python train.py --num_hidden_layers=20 --hidden_size=256 --n_experts=32 --experts_per_token=2 --d_expert=128 --d_shared_expert=320 --hidden_act="swiglu" --moe_layers=[6, 7, 8, 9, 10, 11, 12, 13, 14, 15, 16, 17, 18, 19] --router_score="softmax" --normalize_top_k=true --routed_scale=1.0 --balance_loss=0.0106 --balance_bias=false --n_groups=4 --groups_per_token=3 --init_std_router=0.0163 --lr_router=0.000377 --num_attention_heads=4 --num_key_value_heads=2 --head_dim=64 --vocab_size=23445 --norm="rmsnorm" --norm_place="pre" --norm_eps=1e-05 --positions="rope" --rope_theta=3780.0 --rope_fraction=1.0 --qk_norm=false --attn_scale=0.125 --tie_word_embeddings=false --parallel_block=false --init="uniform" --init_std_qkv=0.0354 --init_std_o=0.0 --init_std_up=0.0354 --init_std_down=0.0 --optimizer="adamw" --learning_rate=0.00116 --beta1=0.9 --beta2=0.99 --weight_decay=0.0 --lr_head=0.0036 --warmup_steps=340 --schedule="wsd" --decay_fraction=0.902 --decay_shape="pow" --final_lr_fraction=0.05 --batch_tokens=32768 --max_seq_len=256 --doc_mask=true --z_loss=0.0001 --train_tokens=224000000 --max_steps=6836 --dataset="wikipedia_en"
Below are experts of layer 8 (counted from 0) of a mixture-of-experts language model. Rows are named router (the router's row for the expert), gate (a neuron's input weights, with its number), up (a neuron's input weights, with its number), down (a neuron's output weights, with its number) and show model dimensions 224-255. Each number is 50 + 10 x the weight over its row's rms, rounded and kept within 0 to 99.
After each expert's rows: "comes after" lists some tokens at least twice as common just before its tokens as in all text. This comes from a sample of Wikipedia text that the model never trained on. Tokens count by the router's weight.

# expert 22
router:47 57 29 43 49 46 53 62 43 55 60 65 42 41 49 56 43 64 46 63 32 62 27 58 37 61 80 63 43 50 49 44
gate0:54 43 55 57 40 41 37 20 46 60 56 65 25 35 55 61 45 52 49 60 63 33 51 66 55 53 54 46 41 37 51 63
up0:66 45 30 60 57 28 58 75 51 43 52 51 59 55 45 67 64 72 51 58 47 57 58 37 37 60 47 52 63 36 65 50
down0:65 51 49 56 66 42 49 57 35 48 52 45 48 55 53 42 38 41 55 54 67 36 37 42 56 62 47 60 62 51 31 59
gate1:45 58 52 64 39 66 37 61 51 54 40 55 35 55 63 35 51 53 67 47 62 24 58 49 38 52 40 57 50 43 57 51
up1:52 65 54 32 41 72 34 46 57 37 62 53 44 44 68 60 54 46 36 51 52 46 40 56 52 60 46 50 55 33 42 36
down1:44 35 56 45 49 76 47 47 45 55 52 40 43 56 58 30 51 52 38 63 53 57 45 67 51 53 49 41 45 46 43 57
gate2:63 36 55 60 55 57 49 38 66 58 49 37 48 40 31 51 46 51 50 60 59 52 40 62 48 66 50 49 46 40 44 36
up2:35 56 65 49 45 37 53 58 50 52 56 45 60 38 62 55 30 46 57 32 59 32 55 35 60 51 51 35 57 61 50 49
down2:53 67 44 59 48 55 64 50 18 59 56 26 38 42 49 31 48 36 55 67 56 41 49 46 64 66 41 38 63 76 59 60
gate3:38 31 47 50 43 58 57 55 58 40 57 52 51 72 43 67 62 59 66 53 49 39 41 39 48 34 34 39 48 56 41 53
up3:43 45 27 49 64 37 48 42 56 53 48 49 22 46 45 68 47 56 50 49 32 44 56 35 51 64 60 53 65 42 44 63
down3:52 50 56 45 48 49 65 53 59 52 62 54 60 60 48 53 53 45 43 53 44 58 53 37 51 54 51 56 43 36 66 41
comes after: "\n", "0", "3", "4", "6", "5"

# expert 27
router:32 46 69 38 55 50 42 39 34 37 49 57 35 52 51 65 27 71 52 45 47 51 65 46 60 69 65 56 27 40 53 40
gate0:40 35 52 53 55 40 58 42 47 48 52 45 51 73 42 46 34 39 62 52 62 47 58 52 48 60 48 46 28 43 49 42
up0:42 52 57 62 51 36 56 36 38 51 49 30 38 69 55 46 40 37 65 57 45 38 47 43 52 61 39 42 40 35 40 73
down0:68 68 47 52 45 45 72 58 39 59 49 54 58 58 35 48 49 36 35 39 47 58 61 54 54 39 51 41 40 67 57 63
gate1:59 50 41 50 36 61 53 23 37 51 46 66 53 57 44 52 46 40 56 56 43 43 38 50 47 53 58 46 48 54 56 44
up1:50 43 64 57 53 52 48 38 59 63 53 64 30 48 54 43 51 36 39 29 33 52 46 36 48 42 59 44 46 30 42 56
down1:55 63 46 47 53 45 55 54 62 57 50 37 39 51 38 58 47 33 49 47 41 47 31 56 26 42 55 48 49 62 45 63
gate2:45 45 22 57 63 42 53 42 40 56 39 68 36 61 46 58 60 61 41 36 59 55 39 55 37 46 45 56 53 38 51 41
up2:53 49 66 42 49 46 51 53 32 52 37 49 66 50 46 36 34 46 39 47 45 57 62 53 55 43 50 54 36 56 63 67
down2:24 47 46 55 52 38 51 59 52 62 56 59 56 47 53 48 51 49 42 49 38 47 36 66 44 37 55 45 44 59 45 59
gate3:37 53 43 69 41 48 48 61 49 46 62 47 54 49 47 60 45 60 67 63 59 25 50 41 40 52 62 39 47 69 50 54
up3:39 48 44 41 39 46 69 53 53 53 42 45 53 59 60 50 59 34 46 48 63 64 48 56 46 55 46 56 55 43 36 61
down3:46 44 27 56 53 58 60 57 55 61 37 54 47 46 38 48 34 47 54 48 65 55 50 67 51 62 49 54 63 59 55 47
comes after: "0", "1", "3", "2", "6", "5"

# expert 9
router:52 60 49 38 23 62 48 45 38 41 55 53 40 47 61 44 33 37 37 35 51 29 42 37 52 59 55 62 49 47 58 60
gate0:51 35 43 52 58 41 45 53 37 53 53 70 53 33 57 48 52 39 49 45 58 53 42 55 56 46 41 58 45 43 53 37
up0:61 52 54 53 56 66 46 60 41 35 56 43 57 53 58 62 35 59 47 59 57 53 48 42 35 62 45 48 42 55 59 62
down0:54 91 50 59 40 54 57 41 63 54 51 40 54 48 53 43 53 46 54 47 60 48 42 44 48 50 47 44 54 49 59 75
gate1:33 34 71 43 61 40 60 36 52 42 44 59 56 59 62 63 49 44 68 43 48 52 68 62 34 52 43 44 51 50 56 73
up1:56 41 64 46 62 45 52 38 51 59 46 42 45 33 58 43 47 61 53 66 45 43 60 44 64 59 48 58 44 68 60 56
down1:50 59 32 56 53 57 68 44 49 32 52 51 43 51 51 40 49 42 39 57 64 46 55 53 40 56 34 52 46 44 51 36
gate2:43 59 27 34 63 65 60 43 67 38 68 39 54 54 54 46 55 43 42 47 51 54 38 47 50 41 58 55 52 42 69 54
up2:35 44 49 28 53 44 54 40 60 61 52 59 42 47 58 52 46 45 57 61 45 50 37 30 50 66 60 47 37 45 44 45
down2:65 66 61 52 60 53 50 63 53 55 54 39 44 71 55 43 48 58 49 49 46 35 47 46 48 50 45 43 65 57 64 84
gate3:51 47 43 39 51 45 53 57 47 51 46 59 41 46 55 40 55 44 40 47 46 45 51 37 50 41 44 53 53 48 59 52
up3:39 38 49 54 56 50 37 39 72 21 48 41 39 51 45 40 39 58 64 43 56 47 68 40 54 52 39 50 57 46 44 56
down3:67 48 45 60 61 53 48 52 64 23 65 32 49 62 69 61 45 50 45 48 57 54 49 31 67 40 47 35 51 36 46 60
comes after: "\n", ".", ")", "\n\n", " |", "=="

# expert 19
router:58 53 41 57 50 62 51 66 39 68 50 50 44 51 33 38 42 48 48 41 63 44 73 63 50 32 42 40 35 64 60 51
gate0:35 55 62 68 49 41 55 42 53 49 52 58 71 36 36 66 62 33 39 47 48 61 57 50 43 54 59 50 52 44 51 47
up0:54 51 49 51 35 49 62 50 57 40 53 54 60 51 47 65 73 49 43 51 49 51 47 60 25 58 33 55 43 53 44 58
down0:48 48 48 49 55 45 59 55 46 53 64 60 52 39 67 39 37 42 49 35 49 39 68 46 53 50 48 46 35 56 58 49
gate1:49 48 59 42 45 40 57 45 52 67 49 49 49 53 50 50 56 48 65 44 38 70 67 47 52 36 57 45 58 53 32 48
up1:49 53 44 48 58 55 33 40 66 65 42 44 63 46 73 47 55 50 58 69 51 52 43 47 47 41 57 54 43 55 46 56
down1:54 57 63 42 54 30 59 46 49 50 39 57 54 56 61 56 48 53 43 58 47 62 48 62 42 44 42 35 61 47 38 56
gate2:45 63 35 41 72 40 55 51 57 57 54 44 43 51 55 43 59 46 45 44 56 44 46 44 56 46 54 40 33 48 46 48
up2:53 36 54 41 51 43 52 56 59 57 47 66 50 60 60 52 39 42 47 36 64 50 46 38 61 54 59 58 43 42 54 45
down2:64 84 64 63 67 41 58 52 52 52 45 66 47 47 40 50 64 61 62 56 38 53 56 67 51 46 44 43 66 45 49 54
gate3:56 40 47 55 48 38 48 36 70 54 41 53 35 57 49 44 63 46 31 51 50 71 52 48 41 52 34 38 55 55 32 61
up3:60 62 39 48 53 65 65 53 51 40 38 70 73 60 43 49 70 37 48 57 57 43 34 61 47 48 33 38 42 52 42 40
down3:75 61 59 64 45 54 62 35 45 51 43 48 39 44 38 54 46 48 45 52 61 52 55 39 59 66 46 37 48 50 44 58
comes after: "1", " ", " | ", "2", "| ", ", "

# expert 18
router:48 54 54 50 61 58 56 63 49 42 43 66 62 37 32 43 54 44 30 48 57 48 48 40 53 52 58 32 42 55 56 43
gate0:50 58 45 52 50 55 44 55 66 43 38 31 53 62 55 46 67 40 29 59 41 53 65 60 29 50 40 47 42 37 42 41
up0:46 58 53 42 39 47 36 60 54 52 58 42 26 48 42 62 37 61 56 47 51 48 55 40 57 28 66 58 55 54 47 72
down0:41 33 46 53 43 49 44 45 57 52 27 40 51 60 51 38 61 48 37 48 46 67 42 53 60 55 52 35 59 68 60 43
gate1:43 45 42 59 39 59 41 37 36 39 33 47 52 60 40 40 65 47 61 42 51 48 38 55 36 53 36 56 59 41 61 76
up1:46 56 63 32 37 52 34 62 64 79 48 39 75 55 51 42 39 70 40 33 43 48 42 57 56 38 60 60 39 43 36 46
down1:39 44 33 67 60 76 66 36 55 66 51 39 40 47 45 53 67 50 41 47 28 48 49 55 36 39 52 50 58 51 62 45
gate2:41 38 36 39 41 52 55 42 52 57 51 62 29 48 49 40 43 53 69 51 54 57 45 43 49 34 47 39 50 44 42 60
up2:41 49 52 61 47 51 63 46 32 43 43 68 40 45 41 73 53 41 41 50 40 37 57 59 54 62 50 44 43 46 58 34
down2:70 44 61 52 40 39 55 62 58 66 46 31 40 38 65 42 65 58 65 48 26 43 60 75 57 62 49 50 74 43 45 47
gate3:55 73 53 45 57 51 52 39 54 52 53 45 58 28 46 43 41 48 52 51 61 40 49 45 48 36 47 52 50 51 57 55
up3:36 44 40 33 47 63 48 57 62 46 65 60 36 51 51 50 37 64 44 39 45 43 69 55 30 58 39 47 54 51 63 52
down3:39 58 46 56 52 64 52 47 60 59 39 67 43 49 58 64 51 70 43 38 38 47 37 60 75 39 55 46 33 62 53 37
comes after: " | ", "| ", ", ", " (", "–", " "

# expert 31
router:40 51 46 58 60 55 58 47 55 41 42 47 59 52 37 52 50 51 57 66 46 48 52 48 52 73 45 43 48 57 39 48
gate0:69 52 58 68 47 46 54 35 49 39 58 43 58 32 61 55 43 52 47 41 44 47 54 52 39 47 58 57 62 44 42 49
up0:58 34 60 64 47 45 54 35 55 44 42 58 60 42 63 61 64 31 53 48 47 68 32 41 52 38 36 36 56 47 51 63
down0:53 59 53 59 63 66 47 37 55 64 61 51 45 54 59 43 61 72 70 57 45 61 69 45 73 55 56 58 45 50 58 32
gate1:59 74 56 45 42 46 44 59 50 50 38 40 42 53 45 50 53 75 79 39 30 44 52 59 43 54 65 38 37 57 48 45
up1:41 52 46 33 66 40 37 55 55 42 47 50 44 59 64 46 39 46 56 25 38 37 63 34 42 42 35 48 43 41 54 48
down1:42 30 44 35 52 46 27 58 55 56 67 44 41 48 34 54 35 58 49 50 45 42 47 57 52 50 44 31 51 52 60 54
gate2:41 46 31 41 55 50 50 38 46 53 42 42 54 72 49 48 35 58 51 47 57 52 53 65 51 58 67 40 33 53 51 55
up2:54 50 31 49 57 58 57 34 54 47 43 55 53 68 42 50 52 50 45 67 39 50 50 49 52 47 44 37 62 51 53 62
down2:45 49 52 61 63 51 37 32 49 44 62 43 70 45 50 69 58 48 56 49 47 49 55 55 61 42 40 57 59 58 60 41
gate3:55 58 57 59 50 54 55 24 48 72 59 45 52 63 38 47 33 56 54 59 62 72 57 52 39 50 64 43 40 58 45 33
up3:45 57 53 47 53 68 46 51 36 47 56 48 62 51 54 40 60 31 49 50 38 53 42 45 37 32 25 45 66 47 47 72
down3:44 55 46 47 55 46 59 52 54 32 44 31 38 52 46 42 54 57 36 63 63 49 46 61 57 35 69 38 55 55 50 63
comes after: "2", "1", "–", " Cup", " League", " (aged "